Experts of a small language model.
Size: 11 layers, width 160, vocabulary 8192, 37.6M parameters.
Training: a variant of Muon for the experts, 451M tokens, 6888 steps.
Below are experts of layer 2 (counted from 0) of a mixture-of-experts language model. Rows are named router (the router's row for the expert), up (a neuron's input weights, with its number) and show model dimensions 80-159. Each number is 500 + 50 x the weight over its row's rms, rounded and kept within 0 to 999. Numbers have three digits each.
Before each expert's rows: a language model's description of what the expert responds to. This comes from a sample of Wikipedia text that the model never trained on.

# expert 4
Description: Short single-letter or suffix pieces ending a word or name, often after a vowel, such as min-d, perha-ps, Chow-d-hury, Aqee-l.
router:560523512417401577546479513447481446481523493478464455491477545560506489507449507529534489456546452488497540535482556546513451496502546570479472456501490506488581500541484559510613457453509569526512536474490565450511423514626446467579473580
up0:445541415437526579428475443575593554459486593454484486534542525518546489518454506433405533485466506398504607552558367526407494575502514494565595485466415527537503525494518523580465500461403545508497561521451507498496474479431464459469568499
up1:563508425405534498482595505498491534504610542589413453456468464531458479457470454465564477490518436410439527535536453492561575568650451504468501543531483524505541505528341466535546439490498516479432578530563450406518511481449490554475540487
up2:483438455452508495518473489584528450470582531431400435596515496559506569512552492554456423553505503457368485446589458483505436509485513505628527498568555501548489450456468394537535460541541515395536558472556453544481489562546565533420413497
up3:522484489466553501513519535508559475496363476495482459555526565561447561435441572526442511443454507483518473596498517476517569588622519470472523412509513574463520565448426549568461515496545447386509555420535482482470521561518464500480455503
up4:481488512569460534493504417440548634452492471496494556481424526438512544426494542519507450471569465423496438475494568495479495426536473513496551459448512456421535473464482505453555535496434462530481458531553564552556487446550541551493555491
up5:508490636478560464401439442483422490483509472518466468505482389472522535533552522454447459398492484554470469508575495420545475450403489509559515437512518511476470561512527549460506564482521450448554526409566506444500504592552577644556466436
up6:480539424392477409492455499540513493473461493583485522501479464412520497434516475609435477578474393510522557517465497492504476483494418501408527504508473561528580490524341485551470498508481500427449498519511498524424463560467460542487483598
up7:536508445557561524535528546581426445435449491471530528472491506513481486550409484597520500466580536520541456627538405472474479498540497547485566519475483524545561381512433479573515455539512443477369514529468586551491523471464503515575432505
up8:436414471532455538409607449488482525571625544592478500485507533495513393520461520532546490471517474563552512515399519506506431522499493420444468502574612454464560500489560541398478488477361509463446526525527454525514505509502537477567497468
up9:573528576532527438556397490563527490465534417456432464469490471507485568554493439584556443592495490488498582472451496486440615573463427510506427535545525508420500500476523516562458453535543497508463477494521503485547557519401489460442455443
up10:521398528501490486474547443466532535505522536585418535535475464555491472478522543480554462474449533536474534421488580413534518532581553496568459448512551590463521515520429476473538512413523517525536569361488458463552485464538523542508519496
up11:455572399494466579529451511467531475482456603583542517455559507554451521432538389441333565545482527445510471628443499546480417535481509570477523559539529446503472521443497475448448389466509582433575572486469411533449532553540445474556469540
up12:591449541502509511511530440457485452519501505445503579464443535600454476459452476492482538511449532429414506500532584537460541500575466568502513638410498510514446487475429521580495473464555506540495587397503510452552537454535448462507539475
up13:494473544467440464534557471484455438493518558587549471497521588421462457524566486428498478450485451382504526641522548458493438464480591481489444435509478501511522482504495486450467432601515525539495492501396584549448482525500423539406525504
up14:497564567496533442433439454551510600595459383505490473455593537503504534489524537423430547528511565447513575562471447507559539489475564480577566529566464475489470466467489525482463528494607437537453576488517482498579477441520486506529495586
up15:608435443460497501482511549479385548516431505589507528477502458427512484440467541568417520477506474544551585589498505464517501571558448467528561472519504441455478521490494531504435530557345579526474533475511450580503487511539557563498520472
up16:479435524325411408535477538490555591538498468483604470583428407483533533519464452562472446504420470509510446501515436431506581501527471477453444524541534545534439478480438468475425497556528577523579485506521584570548529509499515435554498423
up17:419618548551483477604509513539532603446479481454454439464510474571491478542559553512490531439577453525495517479572493509473427520427412459481535510452494470440520520466506427467443526476478495443586543504503504489503474565490520522477537511
up18:537553484511555526527538440504540506500487542503557626507534481482451513502512539560470529567485494491451537408459512488515519560546486548458500499477439495588455522537481666403530475506554530483598466496460485564539541490492589509400538491
up19:546519490488604426521491424470499518556501482545521581529498532494408554462489426412475507510508523391519469553450451428479556535525556508419496459522442441488447404511580506498510402528491499448496535517504467498489362451447537563460510498
up20:545508471555542476510399436626439535433454517521468431432437482532540454502474523459529495526351510501559454520492571448508484507567517583506455494420565556530486457391534465482531513495456508496461504473476483497468496553520507456551494543
up21:467560571527486447541591470447431522465459474454447498450504565521444551453586558449544425546506469430503509441501539445540481502529507582481354473601395479584494489570426431541511485425468537473512544501510448515586546445532428441508452563
up22:450562497517486566465465515494519537533443421552463488456433490432527497457561514429488464406521502447461431502477414533519422476576554522446475491529573454442467492490455589531421466495474455421535461468537543489507491447577539528525423472
up23:600473581531514451480504628486575549497535397566478479442524479544541572486431490481499480574555456557532536505522419454452558564577474514527455550519401467448521433491463357536479393462489490517463613474530435480456464463533482512522502496
up24:513510529419470510489441519566508595513528364562493447521473479467402542467537443413516613512480579452538525462468385537547504496529501513490454490480459500533483559431536436497559453507466560427517449494420508443470460536547511395571558553
up25:495560578507511466411531509504529552484511543452465516526475457504518429462428479546491434588497466460570572619480478417593488553454466546515482484470503468431515509502503503462429544490480428617491486515414517533598463436461482468477475506

# expert 56
Description: Pieces inside Latin binomials, drug names and foreign names, plus coordinate primes, as in ibu-pro-fen, plica-ri-um, Salva-do-r, ′.
router:459419471484451490503473509551587429609476487393593448495620478458545497435503436585513507558521488535481527470502500560534473441515573580401513514447574573521521572570519474489513524544551461499575488580493474498441443523505468429553483498
up0:486463438546424492513517547455481490510535451561464498518463430478486586487579427495538468540559520504556454575385523483437448503576539510443509541483472546433455475439499587554444496504489548466492534484497499481388529490524519540400624542
up1:544500413600488507452513571440507487520561416504442498507454445567489430476517549438531512449533511477478562610527442416482603453530431532510465550622497525553448483550526603469481516520423487512509589471521552510517531469587437492473525508
up2:483536576420562483503540507468477572468472452556438481487485461452516454506558480436522532450362485467573412532541475543417545527619495495532545498438396513585406474546559482554394504475462535550486608520519505501484396483502479548544557598
up3:505539454549470521504519509519468590491523448542512442418437470570476467470473524398571469531482490527452357702501497487502535514626522538497523482567449527574538420501439534506471547504577491440464559501471416509537478522459472563499538456
up4:526562454566506474503570548507562514525495498492492488416491454478501542458531433441493587514455525516587474594494536471513414534532416478441457445542430529564510510538528438473455467548454537495510562440487461477530513542510465566472533502
up5:429608541502539435468642501508488543546538523473467416528489542457442482521434503468554443461476502467447467575541570529389471567532428482512472518540446468511508492507439471450505476554491515538520541455439568542443593417522551467544488523
up6:491539537566518462447501507523471616489502476621540514409478493551424559391553503498528566469464521489503537514600488484490490523571471490452570428577428550596470425552457421441475482541524556473603484590516536433412469480507560457468535489
up7:522463512516518462503589497435494526612492417566525510432453452483481501538493468379483560437526429477447410617494469456487524542627469511460529565566447495479565417440479551605423463511479544545547530467538484532505523557433581515628535478
up8:489509528480432500497590489477456512460488418503455467357504512531475507467530467452642582488457563417545500648442541537467446506585464448509586535519473525535421489549494537423461477508550542452528593624467480509537478532522562508491532543
up9:570556464534465516531538571525607412548473536481485445481410519366436449518520415439569546398400488484505521567499539481510478527504443444487547564491482452544466472491416467525532524466534475469548624549536526560472499444559453511494518519
up10:523533491476489488475463546469434535549572517562552446511467436523497555536597439400562502459510479594458453520555539529445464579513519443481605565554494422489481522431347449561562502478517465536440490427356500426450536527493522500546559431
up11:578572587455454422477556549555466517487507574488461500450432523455424463489506492365561507471502534423603414558487451473518460560533492464518429535533506466571447481496468501525481449503525472429578647465568499471476505469492488548496504522
up12:516543421484453525565550469471489516525406525418596546476530524485562495435492454499538484507505439443455525544527580504542461587555545525555540500539385541516473548483455482492488529570540526530487565463547524510534457532476473517681466441
up13:503479496504451498465594427424428449410430436476572515462605516521503488448511532429645579484472533466509454550498453399470440428467482519480545542565559483470513445536538526448518520526481485453604524522564544425517464547514477474521550511
up14:500353568415581580477527493584574501465476480464530491469465444514501448503614512519595512448431472519510460542573465466493521502552512502431535504481558549492504446577470668495469481488523466539435534466398578479539479522488511509521575577
up15:514550493512508467481575589486468462511526513451437436499432516479468463499588444411466481397456507451440446541572568419468534570539536433483575601553381483524436382479402399530529482534484507485571597415468505480433452576403520468507525471
up16:420499456519486565546524507548457473525563543526457463524495498487505496499516460500585564514560559484497555645613589439563626518484459486437518461542472521506508510448499439554536454539505516545479542425439532474463451544519421575463533487
up17:480421449513520504465492594537452582510521465473486515549541466519558452544542534461522508502467498457595436449545527490545559522476414513502528506468442545489576545435507586490486511469455524445424581511598459558484456579501521483495431529
up18:424492493441524505497584482529578520439406485444473472504451442468458509556564568492506543451501544472535505500440447488473478623508443485554587437553440509536464485525368467589461570492437493449491537512531542600455528469478448514549484497
up19:483513471584482476385594569576498515491454595532458488587464474520468549501526467452503568483459513430512483515481513492513522499498505532549450466549502486488525527519579535530522424542529505447562615526552580404552473522486469528506464528
up20:489522430469476428486544578487476444544461496467463468458501559438434470433573483507496608565493450514526474634511467442613549539553560543466491571447475552495458536485555589495564571452547550478570540487562512520480491485434394564500544473
up21:539527395402562434558481608476530491456425525510537417518491626416515429383536566544492560455476434491466560542433523477529467571436459550534452504468471450480555489463482609538500479443458515510466471537594623539483438456398483529543465573
up22:465538476472512530530466502491498482548392480479580425476440554488527516432407505452517491527436507469428449590524546447569572463558483423521509427472428501547484475432416424533484496522420478403506522593511527496517513509442454558461503491
up23:420491481536558470524552562483406467491500560483416441434465498492499443530483451389493597501547473522453555536497545500501510467544482449512534583539447451514474467485545413474533443359501509427410577467489530529469527469451399473515533470
up24:448562485578504511569515545476590427440509474407513437472486489554587487494566447426589498486494517514457464522499505438434468487511537463561537529410547427600530491484474519470400562421456551488463507470543487547540483494517434592557519527
up25:460494484536494567480611576462479479491493542470474423523530440497477500485530546481479504521535452467490427544538525455509570544628481502571441458524523567594557451511407460519546499457463400417564615498557474516428502449553503555472512623

# expert 60
Description: Single digits and short digit pieces inside numbers in scores, decimals, measurements and tables, such as 3-0, 8.8%, 07.
router:550552412488449588456467525438533472458591459576479465549493528551517510499562465491435523438558487496520485485479478478580498530597393507481490401436510512464495525520459580581479553502481497565537433527476546436468562406640548426471483514
up0:482588503501546459507484538533500389456500455551517568449454494522488576529553523477472499462562523534498458429507409464408435422467449456540559534472439581547461467521547594489437548509477518584643474457423483482450601532395456502449510565
up1:491553518537417532456493417482482495474568451500465526471477553473517490418496453526542483517582514592476593423496481482400510518562470521553521395515571561587491493517444523520550464611461444587499477484538503439465496522517551530524510472
up2:509536470533485603513599447510441473526503584526495425463533479515495505458473409510570504461537494406550547577526596446504568622461655447470534469477493493447463590479453520467560595456469435492409518423594481559474514482501473459478538508
up3:462479463405469525536553481448454533561555450546466542517471540483455596398505486495456458508575479511404481435478516517472507553484491583529526526419484558490616468510491498542413595465429535576514534501510551496574478468428424397505536462
up4:489537535466531548512479415508482500534479441548482560526496519572415514530526603480428550397631497500454607532532606569482460498416582500579542469455532551492474563549537465505458513468410466485500563446526463509505541486543554543515452496
up5:461490501584473557556498526482493544466535506516413521535447533549573455481528419494421440568519579445470501538549527572491430529424432428543510427490512441607577495548575562468578505575499394420441484460460500496527541480563469517531493487
up6:484496468543473450445517538502529589520461468451614558444554530425428482637438498592484491496491469480434568513469509462478463541434615594509649502422522446530517530483516571511510427529560402511527463559495508553484486469488503440459565521
up7:524487513481484427481590528534543605503461530526449558500509504447557445577420542534468511576551445513471456525573510482449491438561382468469436484492481437551537533514523578410567444512465526590520571523506454381564489430504398551523427472
up8:472544469547502451480417389481554550532524496469484456549510480513543532538447527439560500510508537543580484546524452481490491414503471403459455609474408564454414498524510472506460596583458509544534509450506451597480504597425511391470523451
up9:513501564569470504460469469496553558509601450470557548473410533441410535508524541467529486532505532490564488361488438471525404465406485479516501453493505463512474471436470492546487595478510513406425490519526486564444479511517599463510440610
up10:430478525458476446551562537537457435478434505404520507530468497451505504520442435547595549508443463507496470488564481510448481556550621560510480444479517549570512494351463492594506562592426554514548405431446468476520507487525527559593494566
up11:503568552435455544567565461418467524472495550527508401514524459457601477490481553470566472539503567490529582635484531557541529586500475485394487525408457504476474526388526482466575532521451511486501508506471581546519476550514399403486535503
up12:419509434468504445377480539443485476495502514475441447471529446465467461527514509534399449577514416542549459492473605488389510433553508542424561494367483508545563446513535480498473437539547535563435507513497502556492500404538548469522531539
up13:448588443600518519518523496503443497538547532549551481556471478509569440508528506572411444471499555500437460505525448529454534478453459481517488472497553436527549536419563566381610413507560414551455476503530451397518490465474487436488516427
up14:492459452503513456580455543473450496529453551424478474491499512455429485542477617583521544469492510548504514533515442476475492467359607447508464516491513466415449514388542534531556545430532506454437568506511447532553523623557572530493463544
up15:430420519524617498537497513521425556558541494471544528546486437465427560420478514532512554451508486423493546500543451544545506454501538484472480391368453485535474602450428449520571515488567491483457463469493582416495569514442438441444548498
up16:431469495484521404494510504564498597533447466495387459490556393520536481556513479499546549602520483559536403476447580569573586500574487470500550461568536524413590482538462538456489549508518560537503550555554505540491581524473564507433583475
up17:518515428510477561558608487521499425535466496565423457597478455490510465541537400532535451470491386489518481529491556501521528544440478472471466452523471469467415592479429523548576534452515440487419561441495565588472516497505508510412521494
up18:488474434516529495443525581524555602518473540503530462479420487450476417594492414452522455508487474416523384499499443446470485563476501451548478522552550460521505537430524617421521474479541506541486601480474513464418443530452440469517480491
up19:461491481486406512463515510474577569486438496514401492524476498521471583531411556380546578495488464492516462472480533509463574533533490475452534586527537527493519486544517465405434439450653480399547551426520484639487465527545510554508556593
up20:544575457500498504548505487441554481565453446544513475501503430516446560528476447407425466466488547510517453519543502487457447511419477451384522523600558518575476458542531434555517582500400503517476537477501455382541521460400450469418495552
up21:522495471596541539562553494424542457487480492498528532331433530487516472402491572583523481496448467536485421504578567510470510484589436557512519530462440548546477487546508465486612386524466455503519513421486531439573492561510436514542418465
up22:571539546373539556553513488558383478548483559534455450500460489503424530419472430477507507480536423386524620465452491532546537533531574523577471501427461569594526511517460466520544527456597574498540566485472553537613467463530526494504517528
up23:484543511519453480582481474490576448507526469446508458575493403469454460470517483534599505513449453492547490521414551506549548477488514488417424447538540517499596529503550450573585469526555487570549446480491577610548498569498444553593553506
up24:409395508460467456487478543467538563486519477473533507448508506497575569479621508430476560489520497479441413623529459515505431457430502405464515589462515514373458501453543490494511425504492392436565511479468444528469498527502472516536518439
up25:478502434480515472517462497497556461492428545491385529474515520538600549497443437453424495557473478545521483450488507533534506436338488535487528540476555503555455526484530451470511423518611485584498535538511566581419520447479566430549581574

# expert 26
Description: Pieces after Mac, Mc, South and similar prefixes in names and places, as in Mac-Ne-ill, Mc-To-minay, West Barn-stable, Ueno.
router:496444505550552494546447520554571474476496491547437574445538484522613525427501484572510512544573456512492541516451570502438492583545503560472472448571537505595488469499508564401547483595536512476494521525529404428433565478491525447441425512
up0:532564483470488489579500420562512516508480520450551554552499591460581486444514536492558510483486580431512512529484492516463490572550443449540510523557465534446476391559384522493426532493495494448559513492594447549487469532457534506563425479
up1:450416546536464536493532460506526485534575523555491405561608489445430520536502503457581494474554383444453498480498531529412507498556543568564400523527432535550598531560420512472461470584506541402447549527534484552550446471536490514492480505
up2:519545445496457504500523508485455525479446422448522459494417471429528526443554498465581471534590483542536522582490416459380538494521480411557568496464428404586489479519532518533555593450536486451551584575524503488436512539456513488469629561
up3:576560470534530481600485586512530516504573561486398499510550529454482497455484524439448441537542508425510518485545477465530437467546467397503463422449373533513531494460556495433491532451396622555534461452479459506523432470497431485444549546
up4:463474480537455507490468527577440531468483528507441497462469447472472479507465461512521478486473424592519472557505491557544554563483389510551565579484490494466495428514533484513572392471509484595443538529611560529556470481559491573384491536
up5:513530537418580538484513451490520470501515598472467551452436483562498384481484479401520553530498542478490463580450586481450547509623527557465523557646468430569572476465416503536544590546404528489404517446572457555517570499568532428536544532
up6:496556569522559491547516579525557553455464424502545457512473501502539537504521425532572495520495453520477482488508489515538510388507416506486477565463545563577549553446582561539591492516536463482543497508401511491444495564516448538516495505
up7:558579553561494485513465519523540410485528554443496529547449543465507533434475580544528638491489547569500496518505518429581518534563479465548562563512508414477533476521465450538514398525534479466493606543446623539519424507491402557527549475
up8:494578576487476518532559459519449479493496534486553510503473472541496512380480436475456445547539485457499562598531521516500439494549515501507430499546499538484461462397572638571493481532488511476387555477535458419530514494496588507563473445
up9:532531510496476467496591475500518547377538554482495476435523461504476468541453489510461475509464477543449524577589531464455516551498367469484495433512547471528487464437518601457515493398515475521499546536464420463455473504518431510503544430
up10:533495558437432505554599510514540463482480602593537495503527440536385418429514470568531483473541523417503585556432451488529421449566405464556384488504516514428520491539466501478417540583420471487544496524500540560424583523512545446462489427
up11:452558433511580528482455436477596469530491546451452430432434471498487501520507520417490455530419481424481501422567479501506534462481477503465460395490538511517520496415551466444452523480477532501492537501445436430487529450510393356545513514
up12:447526475561589521460542428472460531492564512520543451541461576489475446556456505541506559533440483534543385452500401483417493440506438529570513655426482457505433396478582496576466471518492480511602442482505477480556583461542424476572550501
up13:481495491512491604424430509555552508445514480527479440514494489502550509492506499489569539595492578471567572542456529474431481510557569431578423457522453531537496459540443419512398459518504542487541580491478502622542511559543529505447415504
up14:538454419461565514448597507461488581466513482604436507452464404468500352500424467595442531542541554467473472532542460599563514533459455502522473430508523507552488511505481475587583442498421478524552525494473581512480590547562653530505518507
up15:499476392460535487596504533554461527471462542536521525365554501466524549447499515522499543494408501446426483451496537416540476440525585477608458525438412430439578559485394538461475469533475523404444538417446542539474518507469458542571564513
up16:502589401579434538453539428438480410560434385537524475480448438509511483479474460445349450467414537455502487518500463503508478452510500484452567520548488525484488483429484443505498501510482539456452574505404508531497504543453453584572578500
up17:497526502468470484506549503533481422585556485484454541490465582422520507527465546383517524365480480436503504627449428516440508558610531481468418495661462473564440513491446406487474448581555552499496534453542475510497545507439511496533436487
up18:485447512594496548478529455384463361476513518438483598491454556485442498474519517484448550435564497545520494535578450480508459556598526466400458489509430388435480542504313469527527469531416439483510520455454520537455483511479488445535550418
up19:500503469566513488520498496449568463457458510475490525514583500467486608495491465458491542454523533478476372547455468500493519497516477497470541529525525469482542432578495505504378451528506528420538515548496523479442492432551466470455482562
up20:491555428527601474616581461551456526478547545441488459479540509504525476436484454465512531514534500534471543621533596502513488501509447516453526444572484424506444516487451458555464373508566468334493580517450475541460507497533561526449487544
up21:478456574556574399527579492495489511442548452452514486517548537450450518489489535483533498489447573485501486539512511563505464541579467512574461552561551534488492405478547463501616452493464471472425601526575489498510561483501610568401480448
up22:465586429566460426519469552515466503510459376487562575463438487420501444523541478528582478535540502467548524509512487497555531419494425469476531497558481530559379431507410468476586446471462486479536533533531461503459524487538450554413525476
up23:555536530507470464546553488509563496481488479467545527458523562525530484478564518499609535477554489474598444489442468486561431471535463499488476571556551510556498494540537540526528566534478517462472511458479512444565513539506420509538636581
up24:465535510664474509518483469489552544615547494539492606449464571510432438463500525600533578530514506395427543476507470574511419596487538413499520542457539455479533544503534492515570537475433454514495465474544471551480452507456537531528496451
up25:602574472519548562572479527455511567567426569471547547557509433456422539458482448494435523571554515512466529519597441494582519565573442540454550459487483477484499525562561571490455518449494446548561496553521523510535503522502529538454460500

# expert 15
Description: First pieces of proper names and capitalized words, often in tables of players or people, such as Lind, Pe, Mart, Bar, Add.
router:515417525483469480542420454562549461537511452490565521513598510469514550491437462574413453545535489557493571415475484565542474430429562610430458451433572583444537561506548450462502558524533483546460423520514458517483484452480547425495441454
up0:489511481531529566467531546440439532403477523538523510567479520515603568502464429374525536519525514506523443599593514482519435532471428515581504544594486513525516466508477498575506450511457453474548478503517517434485561544476440515501629550
up1:595409533453553521529590448538471534442556404520466450451521536417462465481599468500462459426444484463469448580507555566496521556514454457513504491455404459514458447585557551573409486403473482441508513467494552515466511480514531568524538546
up2:530497441495477441548588559534498512503503491522466460461440495493543479488476536385454554611549560483502475595503483446505473439582446474563548468531401448562473484459454398511444461485426535494519605481460528453486499494470546532509475461
up3:471482424452494532503636456409514403457535471508542424477438611482523547577417535528541495547533455543629465567482416487462539516515470469550532578486481337526432508483529476518584446527480522441436444574490519494511519506493506486499537516
up4:449535512447500420419580500487542520483483457508495500552460408508416467439524571414556518441556497485458447552390468508549583538541476496528557400434471495523503455464449539475422472440606534527504509471528573569451485592450439574419556452
up5:506503517519519441523566448534520505537484477483485498621444490445503543523460572423528488565535510390527412593530451485469476568613473458520496403557388433485482477514422539487441499538488491524473609423560558438494464494511475502472532463
up6:591555555502521547447644497574524493468442438516454511540428512472427456559534590426480493487522443492454352506523541437492580581536524531481500495537426474486468441461495520459467496454560505520562544466495495513548506562443519551529581458
up7:609463527493531496549600484476478523488480524524510485575399514472502491424572469450537477460507413534535439597471472501559536599584396482509530410639414457520454512529434468498427418544449561475504703508487500479475541521481486525561528568
up8:532479537480562433527528463557487512447439453485475451512403531507568542499451466487475514481552391418476488461548491466449497550575411519586502487498415528552397532487464539536489426510470531549594491558496526454474394478456534598558506491
up9:452573451427484523540548567515463531493472534475456538479425532495467512481507546420611544476375490456475421569480491542518441547518442504539476525493438479549421398545391504483512511454474520458424651456467497552533522438446507555521562545
up10:481552475571475507411559526592437482568529493523617505603511464629472455431459554455469483415458453514475491555461509534523468546600428394543446516636515457484464442489448501513490601533481489474490530500448450539444499561611559490464468546
up11:508520464523520486520516490479495560528451504524510456407436526524574549413570463384511488570525502474598411532542535524563503566636410483512418553486403424470502480472472552488481482492502480516451646491545594472482536464521441544450520474
up12:479516564482489510463601477518547601434449456572428488539469500475498457492563482532578495484485507469437440493565539471423583554509511435649547571480475520519446424513502581574526391468519428495510575489550479485497493508519498607573467462
up13:503524445411475493570592557584581526563546485602495463538491488496393535577583435440519512463429523450442448556465551459532522519546416482583527565518427517487458510582450440493527411536516567475509457545461538416434529659500535533482512576
up14:541492508500515463471566517446456550451495543509479494417361512476452449437509473398570526482452540408493425605439518455404522546589468470507481525544359466523539481453451560545478543433481548474488672452503516472546478512482460538523530479
up15:512530522534563379502588509498492492503480429468518467495455484485511494458554513408495476551434506429497428504456547523554575557561448466479466503553429507504521424451477551562564455602488532468489560403408510491499514480537431536437556456
up16:572534472522497485492633512511508567439498519563478451462373469551438567473515523378460582448528551527487449635616469505523457490658487466530496513566414518516557502537469497523410435527448508495535556497485530607539500463548512534491560601
up17:524543446551526480531611592534480558494476543481407534596511446473511535414497492468451532542561476504478451546584465441561474554565400505556512518527452403513557476555491515541542451465460522457512563437484487462499467504488481494508556514
up18:522518487456543558460580505470451579501457499502445536491405578593531463480454426429557480521486484523514419575515524511465388524586423507502537550526409470595518453552463551488489455409536443484427658471478435419526527586445504566562492502
up19:563568478525531502537639535531493469545567481496572467423462455552386505478486471413458511477550472512493443584500604422479533543554447523541503522600398366472545411493401558459421428520479523466491452468563532564408523511483429561561508542
up20:452579535505483502421520566604513475538512476494453536485473518504482507413483541436584501436482450453505414581467453383515503497604534392433494589549413532514512449479470510440474475515512461371518607520446525486498517508560492575549614524
up21:462550473579593554447560545456536592527567487580573439407477456480473498485566518431478539484497538461485353560522520405498490516565422442493526472521451414455550486454464408502490430472444492555504574456445549476498551484549504551455575530
up22:522515460580459543519577495472434592490535466413447460487504473508474508530494489435481495471458532472503421515473430474474483596587389464521602456532342471464553536415496453492479472499454545441516627447482496483485464499505494524548584547
up23:477523572477508448498480490551564533389430462504446492601422527505455498429571547420538549542488483465435438586494554433514444568511537492490539521592478453479468523482466402464512393439450396489484515450393434520531487496537385506513532518
up24:489509441456509525530587479485489525419422536501461490518465463558461482449561503429516502486414527508508423557493547482499527521614548417547501484490434500521412447510418560513510439556490506528457538547537526479458468439513588605482525553
up25:555480454493519522415576514554475463502468485504476408496466456437473441487539518370536524533420496431582469521573544445482483539558466440571572521575386444521490553455404545506484445418443487513491540490515553435528500457470499492573531503

# expert 44
Description: Final letters or endings that complete a word after a vowel syllable, as in parque-t, portra-it, Febru-ary, suprema-cy, Opportun-ity.
router:502454444509510463441492556458453452596554482514519495487529591434514509416552505499483533521528591467570582425495522545532416436445498503480490481452448549525528466575539509514445430441436519538529441618483500481560450533428387446511533558
up0:508541455473490475535561467541528407542456548591448466488548410523504463487493490510486385383469564452547425483620508470439514470562544417403453598457440503571414563564397508474550479561483548534487560461488531408520503556504534488559473474
up1:453471561511476439546540495546531448472583566482511565555461588622484473542501497455456458443538557403528535521535480522479557528406491519519477548633347537540498437415539465453413472509554459519530553480499553504492548555488454544422493558
up2:483517441400443549472559563478453491543492526486518545460537532476441446509548558458475526502479532431503435567478566523522416597461407501541516602606525502510476423501521556427543516494560544530521505479494448662489524533496555590450486481
up3:477413502424501589526461547442498541517564399506663537550409493527493503469502518439613464430443438455416467564507448531589479445452497462574430534558478532482523509475451421576441574439607481507506496480569556503500509429499437503545504527
up4:571452519481509411522455422541459465517397499488476517472545592522455487506579576395552485507577520508417431491455561456557536493486502483512533527522484462545538427421508552434520459506476366521420538470483513416400584465466547498524557529
up5:512458476519575529493543441519504556493580425478588518483417578459540480514558552447427532586476511545521476473565455569458593449536526519514515505513459534588558545450439491508496316448544463514454528456458563525506448413465501499498459518
up6:579567514661482518421523452562474503573535510471481470519519442582579508423512622397432539433474528426545375510476522440449473479536469503571452576517512455522423480520420414506405394403486496460477481516479449546529580546461430560503489489
up7:443471501410515549475513516517530631446535484467490581516498468502466521496418492494473567563433441466475500567516577484440411525442519569504567456500421501491459541471547551502435503510491443466442591463421431463425479501504488557435499563
up8:442570497469398476488500477426488535537621499516616512427445516490430489568528488496466405520548571508462537456512460436488582522595579544559475519551543495498595536467491473461509487438472520483565435499583507410576393467512486536482425550
up9:534521427490494519498555425501569529514430493541500576526414440454464550452471445486464524449435607448586551529580585495482545504599443510511534465404457579552484532491579465518485520490586483538538584524575520594615514580524546513545639509
up10:510380464529551515508373473512437548468534529482440574523549495419513577465523491464606506564494479521429455521468489514495530509539499500542462532427406423490455571524470413563506483490453492507494589504527540539597421476547459503491499534
up11:454445500524429521512446531566474438514506638448404535489424516517536476441547520505544565466468411432519408505538497447521502562518468458454454507414479502472582550599507545430460404567406548524547391483581503583483435491460457562633524495
up12:492534452557547510473488525572453480450465476444419524543494601520472440505457480500553483566487507484449449420464558556485457568533396444530481396527488453410533583494558525595438496573504506487468385516630379513468530600603515520459460441
up13:510516593429501540554613512445524552531501494601388490526390571483537506482549511513514525460435501472540579545514508476503616470519531547521486517580524464428489517499504457560521488462506457480532543606467540475431511503496514497518448449
up14:466545510512516497484555477569522506553530525527474415564477426469508463474487534410483497502570555483504484450538542451549491529441527458523405469396493567466470538421483469441538543567499522460547527425580601548566562618466451517508502487
up15:475487492482562481460567519462388491539484441505575500537450460435476441483518548482485379438428517488506434482502412431552544484489491447506595334541461436586480508381447440548522478438434573494516450439456536534565499446534480499509480468
up16:461552445565561570521575547509467423521503544451598504530544519486464525476536609476518552457449511478533552557547438431407557530505522459558476468602460467483482530491460452449462480552500473514531649511467499552571497597450456523490494549
up17:510492491477578500472531572517464420520484511523574472515509527505487473512472529458507474499573452543498433424543543529450510519433487503525443523497382516432569392497438471527499609411521562459469468491484509457502513536529505549532456458
up18:468416491545547427530572473399520465529537463541491454550510491565454425533598420444460504451522462498458478487496564450424553471543490556434595586551549541549419472508531451486477510423474561529451574494397446605540445558492478464481443526
up19:520571534475450513345544538545483493363515542629466428509563523548537440419600494432549570396489488557483492513571466529478450509456539490509514511545507532460454482467451434458518421459467520470464529469488526497472549488484514450475524436
up20:477411485473519496529509553502454449550458423445542558450477477525442496465442443483455504518578557405437461464525496458537602519556475423531554476493400525496532547480454467502486454444419584491523490510520503511395553511570561525483528551
up21:523489503528477455542487458476580532562464444507486488397662464574471394541448476464512481422503467393559539517460520526429539531536562447402451490424489520483432532484503530501481482473524482474536598617576500552518503537512550357474456574
up22:477549506559584536457549549532457587498521519507430478516482455476471432423518593516545557443505478441471411512499505464606516554509463455471507531507578533554584466523499509426483488536446473458489397457499410566539481457502618564571495556
up23:445623558528511490567490503429488547488451479545476489496616509440515473591457444575428494560538553537433486539440523487463548486430448590453473530508555521493418506492538439456619444481462482439496468593420473415505463443436509410525485455
up24:551487473470535491554440514496492467506456487578394443506507554439498497459484510455569464518553516471523584429532604508505462537471544552534548565563443436516390510467508519495531605530444527463508574454503452503519531520490537503545566483
up25:569491478535528438430529546565553493545574434592478474558469426544498519483516530505389581617541469524468523451582433553511430448514521469534480513490539483418579489421437526513431523445492482501466464484462406538462466492437533519470526555